Weights of a small mixture-of-experts language model, trained from scratch on English Wikipedia: 11 layers, a variant of Adam for the experts.
Below are experts of layer 6 (counted from 0) of a mixture-of-experts language model. Rows are named router (the router's row for the expert), up (a neuron's input weights, with its number) and show model dimensions 0-127. Each number is 128 + 24 x the weight over its row's rms, rounded and kept within 0 to 255.
After each expert's rows: "gets" lists some tokens that make up at least twice as much of what it gets as of all text. This comes from a sample of Wikipedia text that the model never trained on. Tokens count by the router's weight.

# expert 28
router [151 163 115 128 134 120 138 102 135  78 148 124 132 132 164 101 132  78 109 120 136 133 177 133 144 124  98 143 170 137 144 137 111 149 100 130 112 143 110 126 117 156 138 154 124 172 107  90 154  89 109 175 129 113 106 160 106 133 121 166 136 123  87 129 136  94 132 120 156  93 110 113  94 145 128 133  86 132 149 142 147  88  98 170 125 144  97 116 122 175 122  96 135 152 111 126 159  93 137  97 138 114 166 140 103 164  98 130 179 119 140  72 128 137  90 125 104 150 133 139 147 152  82 157 144 132 141 119]
up4 [121  98 132 147 107 124 163 104  66 149 113 120 151 138 148 130 128 169 124  86 134 104 146  92 101 136 131 112 114 134 152 131 143  89 130  89  78 169 156 140 107 133 119  60 119 166 140 111 167 147 131 100 161 105 168  90 124  95 108 137 131 133 139 143 143 115 170 169 135 129 103 105 140 106 138 145  87 141 112 131 122 149 155  97 131 160 177 130 131 140 148 137 116 125 124 113 136  93  78 125 134 107  99 173 157 109 134 119 163 132 121 142 125 178 101 153 143 145 155 117 117 111 140 115 110  91 126 133]
gets: "\n", "en", " |", "-", "in", "w"

# expert 29
router [143 105 134 115 143 171 122 107 118 106  95 154  90 132 119 153 177 127  89 118 105 111 113 146 175 115  84 140 158 121 129  59 149 160 179 131 121 141 158 151  88 125  96 149 104 142 143 142 134 137 177  84 116 152 145 143 108 109 120 145 104 102 105 140 121 105 175 132 105  75 150 134 132 117 139 125 123 149 168 124 137  88 151 144 152 111 159 133 118 115 127 135 115  93 158 102 107 131 119 158 116 136 138 113 120 123 113 103 162 114 152 126 162 136 117 128 117 172 113 157 135  74 112 100 121 133 141 165]
up11 [100 150 108 140 161 122 142 147 104 116 135 131 133 102 158 144 129 165 138 119 148 170 129 125 139 127 144 155 117 125 117 125 123 113 119 118 115  90 109  89  65 173 124 125 115 147 124  92 163 146  98 125  84 121 171 137 135 125 164 132 128  96 127 151 164 106 138 137 112 119 170 181  91 155 147 183 124 149 134 148 148 125  99 137 163 189 127 111 148 105 137 105 135 131 118 117 114 110 115 127 142  90 131 103 175  78 149 104 132 144 133  91 132  92 120  94 151 180 124 114 127 150 139 101  89 135 117 145]
gets: "-", "per", "or", "ter", " ", "p"

# expert 49
router [133 118 141 108 178 162 126 117 138 155 156 103 116 161 138 102 172  98 112  97 105 180 115 117 110  97  98 114 142 165 135 153 100  92 115 133  75  97 156 132 111 103 110 112 116 130 162 144 107 104  98 147 112 137 103 124 117 121 112 128 111 141 134  91 123 174 131  97 170 114 121 155 147 121 103 141 108  85 141 114 136 122 155 165 101 172 116 132 118 123 132  87 146 139 158 120 100 132 167 159 128 144 138 151  98  92 104 148 124 169 129 151 123 139 108 110 144 159 139 151 127 145 125  87 188 134 161 110]
up56 [103  82 117 113 185 104 112 133 130  71 143 152 150 134 160  83 114 132 135 139 110 135 123 159 130 133 142 114 111 116  95 148 157 108 104 113 147 149 163 133 104 135 166 168  99 124 131 125 149 133 128  72 137 148 105 120 142 130 167 165 146 131 119 148 140 129 103  87 139 132 140 157 141 131 120 127 142 146 114  52 135 108 144 114 172 136 109 103  89 138 161 119 178  73  98 130 106 120 119 145 137 113 109  92 105 162 160 143 111  93 142 127 150 125 178 143 115 124 118 120 119 161 148 132 105 129 130  97]
gets: "\n", ":", ".", "ce", "-", ")"

# expert 0
router [113 128 133 129 111 166 109  95 162 120 140 108 124 143  96 122  92 149 129 135 125 126  93 120 152 115 139 136 136 144 134 152 160 164 131 116 132 135 113 131 118 117  95 169 152 113  90 159 146 168 138  89  92 135 143 106  92 128 125 116 143 161 186 189 129 123 137  63 143 150 161 108 123 107 154 159 119 109 185 121 165 153 150 148 144 141 118 158 111 122 129 134 109 128 129 138 135 159 129 135  87 159 127 152 144 146 144 183 152 148  99 104 126 137 149 139 133  71 160 100 153 159 160 112 118 130  96 131]
up8 [116 125 121 106 148 133 139 129 107 172  82 153 112 106 124 122 136 180 139 133 104 124 139 150 130 136 130 114 133  85 141 119 140 156 181 101 132  85 137 136  81 120 165 115 134 141 121 121 137  69 145 128 138  71 124 123 124 139 126 143 148 158 127 157 103  99 145 126  95 138 139 131 127 139 113 129 164  94 132 184 150 117 140 115 139 114  88 129 153 119  73 130 115  98 136 108  68 127 127 130 147 126 116  80  88 142 114 126 146 167 123 125 137 161 159 137 145 154 133 149 110 152  79 129 193 152 126 157]
gets: "al", "z", "i", "q", "a", "am"

# expert 62
router [138 168 101 109 137 148 116 132 111 128  78 128 112 140 130 130 131 151 123  93 100 138 143 166 141  87 116 129 117 169 128 162 115 128  84 153 110  99 121 147 117 161 169  77 136 155 163 133 140  91 130 134  78 115 104 129 116 145 112 159 105 139 128 127 150 161 112 135 141 126 154 105 152  93 121 148 139  85 130 123 155 164 113 152  90 141  92  95 111 134 136 136 145 124 156  96 107 105 103  96 132 178 124 138 122 138 123 161 167 152 139 137 144 133 127  97  94 160 147 190 117 100 169 119 176 134 144 147]
up3 [145 109 149 141  96 129 149  78 112 103 127  98 139 126 169  76 137 127 131 138 137 151 131 156 145 132 118 157 137 142 137 156 120 102  88  92 106  91  90  87 144 154 122 129 161 160 174 128 126 123 109 138 119 139 108  78 169  94 134  73 108 142 130 121 154 143 134 122 100 161 113 192 134 141 121 132 143 123 135 152 188 149 116  89 169 161 118 110 147  80 117 112 122 140 136 143 111 125 120 130 101 112 107 131 149 128  68 123 128 150 154 101 160 121 133 123 119 124 149  85  97 144 141 117 127 129 115 158]
gets: "-", "\n", "|", "==", "•", "See"